From a checkpoint of a small mixture-of-experts model trained on Wikipedia: 386M tokens.
Below are experts of layer 5 (counted from 0) of a mixture-of-experts language model. Rows are named router (the router's row for the expert), gate (a neuron's input weights, with its number), up (a neuron's input weights, with its number) and show model dimensions 0-95. Each number is 128 + 24 x the weight over its row's rms, rounded and kept within 0 to 255. Numbers have three digits each.
Before each expert's rows: "gets" lists some tokens that make up at least twice as much of what it gets as of all text. This comes from a sample of Wikipedia text that the model never trained on. Tokens count by the router's weight.

# expert 24
gets: "1", "2", "3", "4", "6", "5"
router:119072137111130136160109106083116132156101143108155096114117121116110123135120168143104061134107134140134135131105140167143149112156121142161105173128094125147149093128099153182083149160142161144105110088152170127130124113096099122152127133101152149167114131143124120098152077126146139152
gate14:156152140150099094150112076102100148151111130124129100136122145119132115148113125118093097131091119135127157110099117123155123129126141166128090106125118149174090116136119170161185100135145118093107128110178165124156117093162116100098140144147138140145127137167182180153136094117136107158
up14:158101141140075127155065120115147156167102102133118106180134140157114135182106117069088129140124139137113138128122131112171138125139138174155140129157161114154093096122136148127159111128147147109120105098135132131127142122143102068119121098120109142136115103154148115121135114115122127146
gate15:120163099141116087125100153113115121145162116109154136150143140169152138100136160170111124085143133150139110115156152128138149107193128092131099148168151121142122151127107152144158098179150172096129107147167101116116163099121113088138149116127118140110084113151111116078137090122092144118
up15:134088155104143127131143148154171155143126118100129137162114115103110111157133115097149131114115095115144168123114105153127114178115167120123087118135126141166167152147144099121118116116099144135137148125115082125121137129131149114157123138146180094116090142172124096138069135156173162148
gate16:137109110129130133054102105135116114121106088126128164109049082128101144089136104121152145121123106129148129117171157134160146124152072104138140103166123103132078144116101109116107120131116146116149142121125151098146097133108110117095151146146150135115105146152106099113153134145144141115
up16:171130118123147150098102126102101156118132142133122140156111131113118121166165128134127121119130119161115158138136143130177154118145106112154092159166171113140124118108113104086143116096111131124176070084154106074143132120113136133102145136119122094162119131138132139129119195146132167183
gate17:127157121125105148122133112099105108166119175121148108106178153147108125153091120137157113145150130147106103145155167151149144168150117128132138137107139163141106082108125138181124167097151170153087116153143151140107139135142139119148161175143163155135127088097132133090137087131126115169
up17:116158122128115098156103108148125129083102132132149115125163138171120120177112119134127119127085177127108097108111123144123151136136161159099139098150173191123100112149125128162106133097158136143118164118119159121124113130165133113141163165151154123141090139068105129130118140117135144128
gate18:082096114122145109148167099106160148133116152121145164137162128138092136116169133147128108123153092170132123111136100124120106163174145143146112146112106081146119139140192113153134150126147183139102135119122112137148110127098125103118165120131075134159156155171174102152109126127146127076
up18:087133113116148094109135127159128149131126144105136165109147097120121143091171101169112137163148113130124107124134104125121111156189136164167120106099095081148138106151133148131113105082129138146097092167130080113144128115134123116103192112112154145176146106158144074133078132134114128113
gate19:123126082140142165164165097134132127144139126120153139152149137122131201107102093162151107084158107115134117138146123150120117123188133129147128134155099158093165148095088113099064115120137142126147118149100163099112121172165137113125151140139122142120152137148142131102096117143121125157
up19:107123214146102133110133116160131128167146136083152135130102088131129121166167133118140176173096148141103139094136136141131160141058136148151119135119124151170108105147137151132159127128071085134126184089151134167114144117097133132140095121122157108123131103108126111104170148138151120131
gate20:146124090128126137134127115134150135139128145100170138141156133106109146122129159126198122157119132114115136152163095094137100082102128143138104136140075109123111099082165117145107125119107139128135150120132146064116120078122141114120150144165158161103144126139135151116136129129155137172
up20:184108118115169106114117084145098119103167150139137154132125131096135138182157110106124120165121114134100156151128121092166151150129130168082063111154104122137119111113141130091126177115168138109125154084110078107128132112086087108138088148135122158111120085110159095100108121154160106129
gate21:161112105131146147145107161085084120172118101123128140144152162071092117120125129122117120147152101096124113120122150166103115078104145103129148099129175119147130136119083135103137138164116113161156157133134135107130150124134108126157117126077157092136172141122129197115119121120100138137
up21:138155113066144099176115119142129149149132131114106138131132100101108137112106161125124136177077090120136153153091082134102120104109156125162124108119156132147124096137101167116163137134118098099153154127117141112159098141144107125139143139111118087147120140175118149152095137159096131106
gate22:129127102092125133131138133138139146133108119126100084104130130125153189099144084162130117099121102144134147152118121165131134126131141155103127096142136158131122127107145141152072115138107120135127125132142137120164121141118148117148178119147113136132125146163125167135139168163107117148
up22:100156111103161110145161145129133134124134153094140109109146135111177149151142096159131138143166126139154122126156124108094146132162109157096117087091127146158132129131175136159101159154123098096133105095153128139172110129131154126132151114129137124145126089160159144117152122130111173123
gate23:131101119128118108122098123145161112114113096119159114142140142133111134097073130120152166138121106130125141110111124145102127119124156151125135172138141185108110078146076130068118111168122113124118102150141121164183117117161119135160078171094115105115155103137132127141106083133094118147
up23:146152131140125085150125131143181143123128065136101098135080130110123092143128093096107125077095127124148145090075114135192143095120117140114110103122150138135137119138104128124141127105115139092154135153096142147124106097103114116124118113186145110116109131150137117126149118183113100118
gate24:118124104103130148179083157144127130139166134094174152114126138137118123104125136153107127127085109150090156153141113122126139103145139096133127169106122101158140118085097108197085151139127164179106160140123124126146129129052133147175120127095103134176132159151146101114099151174138109133
up24:113115126082118182143092162164149118158124132093135126094146125138127142101131135129148089133125095106098147161096097127146108139159104111141098132118123128143109108126107111200083159125139139161093140103123098101149122153075106171148103144118078115161106166125146119120105143144109103143
gate25:109124165115115143139122140117102150142117133157167117147128147115116155144120145091134144145113137107128114119140147148139139140126094133141181202142139158118151154138097155101134080174128110151108118167121117094128176153144162157130118074140092134123113158133146131146157105109132120145
up25:147111128109130109158147127100148127134130101115095120115146128130151099164142097105145115140134152141200118148111106118112107100124126081142107084122107133127115124121176158186115164118078109125141134146152143102080137115143113123150177162131110129137165107105153154132157152178145115119
gate26:132137129147155151129147162137115140157112108131154106144165141100134098111126130081086120114107074113118124136121095165143180146121143124103150176136170138163133119112102129121158144116111094130130119117097147138147144185134115122126136110091107163099094085140135123113104130135110134136
up26:143120112168104143090128144109155157144092112112140142087107144136157140125186141114115138104153140133126128164046152095151116138139135161169174121100128079124113160113124119157156154122142132137130134126123123107151091116132107101090153073122118124100088126151143137118132148152121136086
gate27:119110126149098151146150062106091144134135149129111093207163124121122130126114145133110088161167123122102126110140149144091140092139129140123120109154152179144112109120130128115136140157151125139137143135134060120116154158113141124145101123091086124119167120170118150121149150160105108087
up27:123102126108166118103141132128124120142152136128123117134110119137191150090106078102142139118127133177130143133154114130131104148144139149125138170074164129117136164132113100119099149137122134127146132094140144115170143136137134143087174122116157132114113166118162066105139142120145161123
gate28:150139107125147122176108140129109142104102157161104123144192170084130128140109123093138137129154099086117116172165137136130135112175145137169147132150112143096090126128084123130090193136162131128083153113152104099116166132150133106114129174116141149079100122117105143111185146136122131144
up28:135116100132145136118122147111121123128101164175122158141161099110165152100141104132150088150154112099085119174152133101156167120113133092134122130125100127148135165109122172122086133151120117141130137150091115119131133149065159099109137130148090166118108153141109153124110138154091108150
gate29:127123151093112194153130129132110146195104118124148149172120156124177102164116151101088136125120140113111119103124170121140142130143158136117138144098111127145149121156151143123163093154112099164117156184178102147110122123139147112152125141125127151155111166095128121149164106079084155125
up29:134100108137128122108073094123090112155126118113112150162117151147167124139096153135111094184131116075101178112079128102155139127164116126099123138120101121091135125112136155101146106162095112144153129152207128100118161105092054118138107146160102098143117178124097115151166132103104114128
gate30:088145163133116136097150121109065159143094108129150158121173098144095126152138100129127099096132132095112130152154137123126153151141134132107102117148121136138127125168141090178116139105142187170109147153147151111182113125093109112115130124087128134128138117093109129146112129117145123096
up30:174094105114120138166139108108154107078167120164129116093140134144146143156120169150108103112115149126109122143117091143146116072133056101168149146123124114152133138095111095132114137101116145133107128125119141144100129098175103131128127093152139145102100151102128113150149153112144123141
gate31:153104074131159138123127128115129162162117136111128142109141125101111124096122102145107138169195169142145110116119143117169112119096054126139145125176121129113103153105113116165103090149137096189123129133146134141115117126092102164142164152099120110137148141093139112128179155112134146140
up31:114124100080151091148117143134114097126132099150100137172129125125145103183159100099150132125081151102166130116166145164150146119127128124095137133132143135117139144094115169138111128140144147138114169140168079153143151131127148095111146106121153115083124144101156177097108094140107148094
gate32:082102143096121140115104109112111136092114128133147149139120149153131121112171164121107185098135190134120107137147183133137130147147137113121094174085143136131161114131098135101170132128111123129162121096150171109118158109123148104122142156143146099111140079084107090154131091099133141114
up32:153178127121130130138126153081115158087109145154086116127172128154169156092155160145132138136126110122132103136093159154142109093133120104121150114129089108149140124093137163147112120114085058141130131123107128157122173121133145121134145104157112135119128129125120154128138103148116106132
gate33:150126150123184137072136162105146168074175142109141097123160172127123165112141142124145143091104143107140132158133129153129137161122137143125133127151169085125153091156113144119169114157109136106104143152101111142127108114148109157126174115122115170180106122141112121142122125138155135107
up33:116161133142101111109163129097149135083125148098154121143123115148152125094155156111133132096159136166155126141134122138078145071139096102167128122086143099136126100124088130114177133142125079151106139143174136158053152120124151164116132144142123160153109120140158108105152107117155145106
gate34:127159129129126134088093123136100121082134112127164112127142125113121085115149126173106105111165101137129184135101156143145113095162117122129163123172125158120110101144114146121122151105112100153124099110149102165130112117105131117170138108115140163162114037103095121088114146146147191104
up34:115119148137133084143140129094142150111141131129118136101118135098131155154108125095130152159071143111124073118168131112152138180114173126146134118105136128151098132118126114127111128146087145114099146104094147089098147148112135117103134121125084077139164138127147180142115112122117107121
gate35:164163124063110154137111152131087130137128147137138117132150158106146116124114158167059104131136080123152056126126125162142116173173122112137125073134115118131117128134117135129112111159128147114166103135108183115126144101097097117132130165073127106166153125149165103152155124145089124114
up35:154160110127131120113140130151132117094123121093141127095151153097139138107120060128109136108131148130135138140108116157164111080159122128130109097185107158106126172139139111131109114135146150152104105104141149123161113119084099094133120151181142110135122100124136119131113118126129093146
gate36:130126137097153142138139125115067137163142131127100142122149103109104120154098119112156170175150117093126139090142135127161158150151120121129128165107139108156121134128138100142146155146100171120145101101152097114127120105114180159135104138066125075093103088130143129136144137085141097132
up36:118121128105097135164153103138098123140180144106113171125158096104129166076114174112136115139092113107125117090155101145131128152122133121182132138123100119136118089103145112100145095112142114126103094144143136135126102123151147142137109127080135131150150157151124140136169119141138113118

# expert 30
gets: "\n\n", ": ", "by", "Born", "Country", "Species"
router:094072132128133142122096126113161118121099125142179107103110117107112113114146174128127135163123104117112091176139194165152117117131145109132118133171112126144144116171130128097109145151121141146102128143139136150088104069116127122136131060089113133141159124155125129159155100126152131140
gate4:142086101115137104099120127150187085171155107147155133096128117106059136127132144146159113137172109108101118121107150176189095128140141126162140177129167153119137168147166130099102129096135130119113070124123117084133104141147145138101119115105146141132178100164127153164150149112119112113
up4:136144134141102167137121092126116153145133128143086138098119116133125144083162117098120141157127116127104110101122148174181120135150122167133143116150149148159151148113177150104102100122163133174147151160135134118065136157165118153134136105141120126096129092140142130132117108140147154132
gate5:122145157141135104134114110124138150133104115130171081130132106096112161135162117137126169113143146147088104151125105107116115083114123188139098155127113157147151109150197127146098143102108104134090126149153095076074151139144116096098110202104114090086116088192106115126116141108133099123
up5:099132127116159118136142148123105163137124121141146176092097122136110123138128086112125138136128106071086101098148083127146125149084106173152150078150095131115161143133199117106097114105094100119118126135147114108098109170126122116100157137095165169124152132133114156115176149144137129129
gate6:122111167122123084112117145124123069122118130133142120122184124149120084123119153152162112120136159153079127096125126152112100065126146154118101118141141123123190126122171152135138159088132116071123157128135133103140091113161129103116124180094136108106111145154110156122137142103091114145
up6:077144127140147134110109104149101099139173103117078142124072081131133126113098150139112136149127177164138168094129095118131107108108135167155082102158112144150166122129117092104166105103137121119150108127170143141141130106145128159076126100111123161119124161112148154137115149127171117150
gate7:076101114140093101106158115138135149141103171108164124113103140127108074130144127048116142113107163098113107147116107139109116121118144188146150104123110112130182149142146105130097111120140141135126132160138142088119116130113080099139124104145165136142128124136100128156162102135158109119
up7:122134101124174123110123097113132131121107133083130146125159139123101165153103115128097093161140152090121124104114133118128118143137130145138115110156110135101141110088154089159162113095150078140134143114165157099105113168137165120107115132122077116122131157141141152104131125115122143162
gate8:150105144166137100129126164089165083108101113094136132135132136099148121095093152118118136117101106155160130118118144113116115087108113099131109108156132149149133120138164118119157137165149120177135146121091138138116137112092147142109126083127133125182091086183137134105145164144126099186
up8:143141112131108103151101151136128139202114114135119121137100140100092117136154105144132156136130108103100093101161094161151092166164105179127142143167101142127107126157086180130105129106121119113157127101205096111105133129137070131136124156130096130144129157096097145104148108145125107135
gate9:111138109099127108130123146113110123191168115103182128129177175127122187077136123155132103105114110151130111120114108116139145152111129143066115149134167149096116117150121088160113129172126114118093146145176168134119126150092175136087144114137108143126151146151109118145123106119145143141
up9:102150101129082140144098152137135133177129147146096134119135140087077116134143108142157095131146122111158154128135170144143143112080129124122124127132115155132119115193153109095138165137151122124134177111143119144147121136127122135105128115120153125130136092053097119127141132146105138112
gate10:149087139071111122108099144152121120082102130113189147110081143120127111143107110134140124151075154100169117136156169109127137114142123175136126139120083123133108153130146155079152130152179137099114075104118165106106156144144126135135178120131154116110145098127119153130100128163132127131
up10:106084094145138112171095106193168121123078108124088115168177156203142145135109138111152125102171139136144125122130133139109179149104131127114111147125125135128154098116132159175138089098139168141131157141188116124108148114132106129112140111138097113172147136136092148108135130136121154118
gate11:127138149121153135184132086129131121125074101136119127145153121099115119100114139125126109140111162128104076114114164142128134116139128123148118139125155150153098114116146191128131115182112141115152100121137176087098120147135120111139146086141161142084149108107131129150114139120147099108
up11:147113153134076117140086100078114122094099135120169130131139108112088133093134122126147154109063117166115143098154169119152177139089144137110144158106130110115123150162125141147083121157139090151156135126138132141097154138173123154158111151129105138125066134095112142136121099092142100103
gate12:159134141136136138115087138112165159126108145138105131110137116130119072102160137144102145079140154126090113139096136154155131128121139143107125150151090135126142111167155137155079125148107118123108159099133121173133146124136138098165150167149111112108178111147134117170143138133122163185
up12:129150126147125129105114114142141160134174133179122125073098121157120132101142099149155105129112104122129147125118111075116142125113178138188101153111151154120121168131157101163144132116123106132157092171155138130096120134146107135137126126097138152149107169126121117180109123144151112103
gate13:132138117142081184112138143110120109106118157148170098139122111180142126123131135136169141109148127130163118150086113128131093148112114108151062176145149094121130108131139158102101091136079162122155164147144115124142126133122173111117139107101100115138118133171103084161132159145149117161
up13:116127088104138118161130130147166188180101149169143101120132130108111119067157087159135132123112108114139133131108073122149152133138133151142111118131158114111129112159151131149120128104094124132115170136127139085152143094128107176100120113108115133111133111113121160133078151123102106119
gate14:092145149132125133168160134121125117111145136152165128149099110075162147121127157161144105120158146129089149164108154136115126128105085138137097153119097130094128136107127144155125134151124151137154192113126095148125105107110128155110157149156125132137149144131124075118087108107105117130
up14:121155132124109108063141160157159164138140134172089089108139131100175148107157155134140164152152102132100164146112128159138135107095129099121108153095104111150098117087110130125139158140133158145120137105174149148166098122113150115111128141125111171156133124117114113180145173145111101108
gate15:142147137106121095105157081165180101118113120115156102110105149128075132144138166140164132125110152146110144146103154093139077150139159126149118099115114179135150109141156131099139128130132107138079116135146154147125098115155115104157104069133133146137098118126152088121141129109153133142
up15:143115113131127106178106135086129114137121135138152103128158109116123114135101115066116144116137058104121104117152126128166144097148156177142135126127112135112100123145104135141133127146173134102154112158175147088136127126095127144126126130084166093163147155100153052136104135138105114092
gate16:140133131106193110103137142170148127157124121136134124116167136138169172144128116108144153140105139128117110140132146144159089096098116130166124176139112163139138154136159132113121116117173162139148163117141170141144112105110148116141135075117133135182144115169055172174157125096154127107
up16:168095187106142152160165124114150128127154117161135123093075125110176129106132136126118132142135128119111104156137116174103112150135135117113121176129105123155107115126136160138085103146109090121138075093152102108101101140144123102119105135120102096110081134108149112150133096117086116120
gate17:117129072135133108095144151156089138101144160079102126110101126108101144138118100160137117129157094191149097156116177188126110093136162092096130152097086149137127120138098162118156135110103154139140115115105053145139139115127118141099177117136113128128125153144123073140120144083108137062
up17:090136103148103139166146147176138174105086127141140143136189125119113104134108129144139076149153133093152167122098133137142098122146111102122130103083135085097146126102151136121081134129150139102101164169159130144099126123136123102104120078132084128151171124132175146146118147119087122155
gate18:094119167097133121169102141150122135163175120084141081204119124121115176103136103104098126154141158123120114145138107085157101097125145065148162110131145150146109155140100117127164177138114180111105125147107143123079148182101168125143103107143143152161119122136142158112084155159148153127
up18:104107065117121148128086120128113139135166090106120132105107117142157137136121119098140156153142121095092111147096091167082135141162120162152114145128101095133099137139103147164107093134149130116109119099131095143058121102128128134102135104171137094130121158134119130120179158091128145088
gate19:138091119139120124171106132124137140136120110134145080158133103142131143133114161112159153141189043156105199102134137111145067097109130149154145122137083125156140104112176080113165162119121131126127130116086126126093123105147096155152109137135119172147107150147082078104134130091132128145
up19:127170120135090118166171194149172129095113108118097170148095125159135168115131093128128168102138107110132163092133155127088158093156146114115145079129125112103128134150117124108138118132108101118138173107158125141130110179138145126183126144159160118120174140098111112106083143153128104110
gate20:102136129101133115138155099100094153126121171165109167145171145091135130112119129146132110173143142117139144106105149186112160113088169166099126132137118096152152068101143092136119099111158097156115084119136162107159135116157118174139153117085148098130126140125135108121142132124124165106
up20:095106123110165142136147097109098141134114116128082122150165118090118131135114152142144133121119094137163144150118114129142059123110113106129090178126174124136133141112117131107133148127146134076141099120116158122155105163133148076125153098127199146083113151107109125176129113122089132129
gate21:097084112121113082158092119146132117117135125115117145132100138107080117098145140060110115138116142147156082157117113138099114112137107118100118109127112155140109135147137099086178135138146105175085109133140098139142135113138122146106134133139181167138160105135118095145118111185085143095
up21:143106081110095147133093110137124106117131131131149141124146093166141107160090142123148109078104134156130137153137122121178095134137160116158117138149127087103128090127116154110154185164134118169193115112170124141145125145133085118146122094127113121129101105141154166123120162211145111144
gate22:095131112092153121108118168124097128123126119124158118123143173083122145190119133155147151123102093138138155142133123086136114106110131133167166154175141185094119136124103120101131106130145133130130155110116128129109148122075148116166112111120123101152138103157132119186151132134151087161
up22:158139117139129127091101133119141120141118106128119178171117137181141103160131147152141128170149110127111194085111134140148152124141138111143114117074108141143128162159148150125100122146142103124081137151096140134157152131150112108129126100122111116132113141124155111104118190121129172073
gate23:145121096127106115089107118106162166147175148122163135120095134122125097127097096155163128167140134121098146092134127133113086129109138158149095119122141131092141110167133153145141116109129127100127113147187128113112120156090094094133125116111152129126127130140129119147099155159102107146
up23:156133133106095133146144125173162140129132166106132170124104127124165133112100136099120095136090140148132088105130088093082161155120174121119118094139132125153116154132102135133111116140132113120091140101158100118132111098163107131113122114122128116123165137128131153118104117095114128120
gate24:166111102128148159106101124082142133153115136079088119102129162150142120073153184110092138147157116160161135177098169149110110132153167117129137180113094141172123132099155124136077123120120137129141121152098102164110104130103156128161154130123123115109143126103125125112108121129142148110
up24:108145135143125142098160111128147145130165153088096088131096138106112112131138145121111185168112133109178154117094140155113134133193073132061075092151189078105105109129103142194105110121117129125145105180143131125140144135132162165131166137166144146128125109137148119133124179096102147169
gate25:118140104100151122149162137138131137061119114141149110104129098089180121139167158137120142107118119082083124155130167168102120155144150096173103101153143116163128156143122097122149127103183138144119124128173115186124107143119079124103112098111119134154132126129123138131120138148123127149
up25:140124096139157140131166085121151156122104100111109148094134116155114121127139087114099124122138140100092096126129151121130140134143153086137139149163082145148155104120116141080093133096147112106110153144114166126137108086069118135146112128085160125111135092133108148118138135131126063134
gate26:103153140117180117139136060124154118179117192108140124116114115108164140131156119148146158133126140115137170163136146143095123129117128062142124121068112116119093097147151144141146151126138097159154146128136098124146097081105148105069162105086136076093140140134148150073115146125155169104
up26:091089152129127115165138168159135106154146089112119130133159143132117127105091144088151125110117117114124140093159121141104087112159145093149122116153143122115101140143098142128126131181172069118051135147135135106119147094098110167128117127113140108117122156131118092199164151141112132140

# expert 23
gets: "a", "as", "z", "an", "i", "k"
router:113106133134148163184093110125132109146104141132129093115114116112065127132126149140084113133132129153149139132104138139190132107117157111136080152132148124135150115169116171129116155148131146125096125117165123144114135113088118119166107114088136146161150168172072132109144100141130125128
gate2:145141098138153156144133163147124142057155154121124117141125119126137116145146117099136138137120141160086110121141132107130148139133164139163121131103112112137130122119108145168115136144120139109138087135159092140115133140098160146140121141083141116153139188082105126161118131167137106165
up2:135124135145120123160137157160103126108120121145102164148158160092114139119137143107111144116136160151116133138122108140107161093150151108163136098116120102130089094130157151164143100158140147172108145138119127135142184149105119172131143129120140119187152154078083129090117104123117155112
gate3:110056130142107152156144121124109155144101127094132108143111087117151128135110152108148126190127137093104125093148148122138132124126125136141128120147131096143106106140140135111121129115134162120107115162125111138096135133102133123112089110122128160142146135130144148132105137103155129169
up3:106132137093124172122150126110120149152132156125136120130103139139097121155122120117138119119119082120109101134178158111158156124125148138129140109141152154152115127131124111122122164123097102128105137108103075135107128142095111117116132132138100149163143153144092080159109120162171095130
gate4:154104140111151138083131148108150161139136107122134140122153144102112129099140119109132125146108135139127132140182077130139141151130073129146131194142144118147074122142144157144095117123067143128135179084135153101143146119121128114130129122163087137141131137149151114106158196092161155138
up4:156148129132133148121113154122123133154157151120120111136164134152119151135153159091125124131113131122147131155159132083095137112158109129085154104162113098129109131181135143164105180102120148126113135176075133122121147106129104148151149172123147123108121115166164152152131130168177112123
gate5:121163119151109127133126118124143089154127142134111100083127130127133119135127145160142112125136145159134145126090078142138156085108130160147089126150139073192078138117066115121113168087135168098127156095095141138140163126150096152066139106105108116170119138135127136110141115105124118109
up5:157119132124149103125157155112140183120108122144156173098108123160185131132111112106142125118136125152068144131135155139148105143129140115154139119119096138138109107163158149088108146106133133131133128113119129102155128139133129131112111117143154151092151143065146127129117116142121097171
gate6:149151142132155120129089132148091156135109109103095126136157137096172136128186134151129135166134137115114155130132106146128102156144110108099097151172141138115100190094118150099149141106092146145113135095152133143161129123125139120143139144169110105100166119172079149097110162124107103140
up6:127127100155127093113117133122103130093158155138145115156122120110135138104158130124116192090118143102161107176126128120140129117108117167208098119110118131120146122140116121160121091132153164136090113141140133154064120101130176112152152098110169108102095166134165166118131110140135152122
gate7:126098131178129122121112135138141085107135153108133074183119131181140119083165135127167143100152138112128119135128119148164104154095105139107112120147063098097117120165132110112115120125144134176141154130135153129131132140160143073144130117100121126158130147133111152116175121085104115119
up7:085147115097136101154119148102097148098147080108157116080115136117117145145157110121082170133124103130171120137156123091132123074153139136134132153113146130086151151127117068089102140108134121131141110163142141110132124101166137099142112119112153105155090148178115147119102143077109181139
gate8:165133101138154148105111103138144125145102147168132145131126092153102122147126106177103155129151148120150095089141148161150174121127139130142110168098139126093157153161162151107099147132126136146123095133129107106111080088135098123163125143179125126120122159177130163146109133131147143083
up8:112131129124126147136130143109148152117165165140116162114127142121128125155185141128109112161134127116116125139124103085105116107101129105093160103183119161161096075143102117168119130111114131108124117167109103129182134158176117128176135080127096112173153092152137112158152106085157129169
gate9:123124127161109107118126108114175167140108133151109121112137136123113108122115121097133095144116160157127134114115099109157112082141126122110124111139145150100120130114166143130136140113106142099180101101116163150119135146102108106178108176101132165148157111110157104116134110145136141172
up9:135147063151131128187139153082125145147117162136106143106135134115110156117106121089109112127140139090151120104138132115121148111122157123157113108154132176163119182128148150147220155145141130122150096109121131116110108124155154135106088132076135090118154129106088074140154112120110100174
gate10:132145123135109083136106134088144095152117155122132132110149099108129112139117132124178139110156140186131152110146180118113080126182087102117127136132158129115127132094123151120088138152090158151162147111100122117156127161117120117160170124128141123115154122138094107117116107137153132124
up10:120098083103113186124161096092143123149143134146115131154118120090151094141164127112133114099158093080147094124134129104132135150144163128097190097123092147149103114145132118134111137107191103121128075113127080106126118158125089136139115144177148150137136142083190150144153123146113155094
gate11:101125079095107114135132119112139087113143162145144126163111140082157114119115172123122161146095107120133130139109108178130141138127119114127156125148145146150077101128164129127125131117101163139086130138111152129159144141147174161119118097113090111120092162165143129160114129126141111159
up11:116109077154121125144129162133125120138144112138142121147127134099114165117153114143091133119135107185147129150101130135100114132084147103095101154096099083116153133141147121117173125135097167117124167101180174132138139091152126128127150114067097096131119136112166119128136142115143124163
gate12:117109122169121176134108138168153122142142132133121142167157110108120152145111159150112201117151153186122122128123141120151162123133102157105133137130096136155143169141117152092137141124131102088122130150150103110151155132124100082100137136112081153094079112141130148118133134166102152100
up12:138126138157105121146128140139102155127144119167165121175090116157130149168089143127132076157147096108130164161119152130138162074157132137107121096118178121154089126107123127159097102123135107153168160104141123124110141139121143190100104114150129121132079145155100081126120124153140132086
gate13:144101129115130162121130132124164143136140129136096073090165107147140150113169126093163149109134084127121159164131123120115130119153154131081174147135137107150114140133085153154135136126102137129120113114084164126163115117124110108137144178143141179128157146145142087125104175166110166103
up13:144084134134159134137119099176154165141140121122199153131154113090142111126099152144154120147133125123164089124099141143100138106150147106129158127126083145133130079120115110102092152122078148144094114180131111133156139144118102097109160108167146129125112157119125135136120102129090123166
gate14:151100119134139100115074116088097072154139101095113085105115155147140135133144108102114146126126136111128166137141069116123143190130078086115088142135141126109128115165142153138124165184101149139110078136138151121124129140143166128126135123127169131139144113118150162088115134170156130146
up14:148118137110115124130136134146110143149159132161131145088099139159117104185103082128107145108117124135148093111119167148128117088133155151139147098131120053166088136098102133161132164152173118168116147131132148137087121106144102113132161110110107120108145100111100171122134100096103091155
gate15:175115115117150149138111102100144126107115125117079136146139127143128155113142134106087143133104123107103122130129125088183133109143141138150092098116131094160136110095119144159126116097162128125153132176107135102125161116109158112139126121114147124149155145131116116104114159101157170132
up15:143168122089103147148127110108122113178115159150125183181109109144103193130142108132111158124085097131102122124128142113107132107132160141147156133153105130161124147140139126182169116161153144136121097084130113086067127130113130127106098148149119137119121094165116132133142132150118143117
gate16:103094157138157153117091145129114114110104176097111147104100133157066132084127098107118102125143127106153122153117135144153131142089128068163116093112129110103139104140095148136140087096106130112128107088166142142129147158108140137169122114132145116113144163135113128098155143128100166103
up16:101137137160176146105135123096096171142106120149121122137116121113139156145120189170116152074103102102140114116160140183126131139098139161124152150097130137151114122095125090077148115137141141159138105108103149109125125084160089105130140150141091087155137127111175094152134135112115117156
gate17:153158119129132119150107127115092127104125148090111117093130137107125156096166105136111110120138107080127119143148118134147136136148139121173149127210142154160133107090149089139128131133092175110121142071151139119107163128074097142167164169114121164113126117132093149144137183134133100086
up17:136122120169097153148131110168157119152097108086076127098098142142110175108154128125099120099115143142188139148100140116113142131131145099101135133131129170147149121135088119081120078152120167126147127066136130112135167134094143113182107147105132122119133137116119096147164131157098105080
gate18:103135144105111126117114110137110139114133139162125135118130112142126123103110127136120108130091140165131103142160157142143153117121140141135155142175108152151163076138117158165127172127097111136135168147090150105109146105132127154118145090113123146135090153098111158077140164148112164107
up18:133173124159119142131164130090088137151143106124115096096091174143150127115127136123080101157112120113137143109136130142144104114155138071112116088099110126095115166131132125183113117108133164092165071133108126134137143078106146132153132145103123097172122135113127102137136157128111133122
gate19:064150139131135154139056105112173148163146144107092107124153141106123125110154110121106140124132155129122115143114114084131119129124127105128060131148115144098114125111160161104153143148117108114106151105150149136156082128104142155116135122137178128092132115174100173097118142122137198134
up19:110078097132150130113178157123117110120107143165113108168140078117131113121144097145123154104075130156159151133156113155117119147150107113124111099121151138146182129168138118144102087152150124145125123156080101142140128169161103132100143100131105124070132126118142098154118124161149104152
gate20:140122115084139110099134102110077178175126116084147166097110150154135076111122126139151115171144060101111135135129164170140148147123143123151162136119105124109179140100103104159126091123091121135111125136168118139120140110140123111120130089097128135163102159159096114139140137160107157143
up20:132139104127127142133186122120115111155107167134147147100160096153143123139125119164094135097123118102122105099143148116131095127140123097137154131093094139133102194126144144130132111136151111144082141129154155139121112159134154161099115141116151138165146092148113118129093152117129149158
gate21:103129138051151160103149099098135151103112115134128121170115138107086158117090092147128139160091094109125147100126103117100117132114130158127132118162145140117108122151113131110156147161086085156092153114092149091138123153079110143161152118110117146112106085123153145120090099115111107125
up21:083072139127154111155107111122114117134116083096116158175131119096108142128094123142109121137133165138168116147147131114127103093122130120101138188184122131080090151128110098059127182184130142143138118160163167118125121113153206125131118149121112144152099103180128102154140096140131135114
gate22:136125096135081149169134138149107122158140115108137122132091146119159076124150079113159093106117135145161133133140139179167115152168112106104125139126120141127127137158140106138097102167124144064132116130145165108145145135148131167139127125145144160105087111135106133115149108146100132117
up22:161111125106117110111140098104100076170118137129125177111155167128117113166163104106124096134179101147149108126157142124122107168130155115136149180161099103156172178093123124113155159131142103179148131105111145126089137112138136090135113143138141129143143150104088171148133134111104113128
gate23:140103109157138137144134155144114156121137151100143175169120150122075148159176132083184106157149137157151157095070090130148093120164125134108080114147180141071130118135136171100098146148185132098124167135128129160113092197110136114138108094141155132138117146097126166138157123129096164136
up23:085117121086150103147183110130143110123151164089092142086096127177153133167124134138131119088098140107135121146144165137130095111155106151142161129097105132110118109094114095151147101143137092116093122153076104098135143142130102131169117092102129108153108075142174141146138118121129124135
gate24:161144074129171151106129073129135135168121123094161151155126125169140121108115115151153163150128119120123151133133125117150130147112105114176104156129167134116170102101146103171142086159131122123154110138122110112117128132128212146123128102116150152190174113131138120178160169131126142162
up24:114176157089104126129127117116138105149168120116143097160164117093114100156130167118120156116114053138146112153114140103088189121146098156118169175113123095116101132061164126131173103125130112098117163136134150091086148110093110112142116175118123109125112134091124102111125092129123108117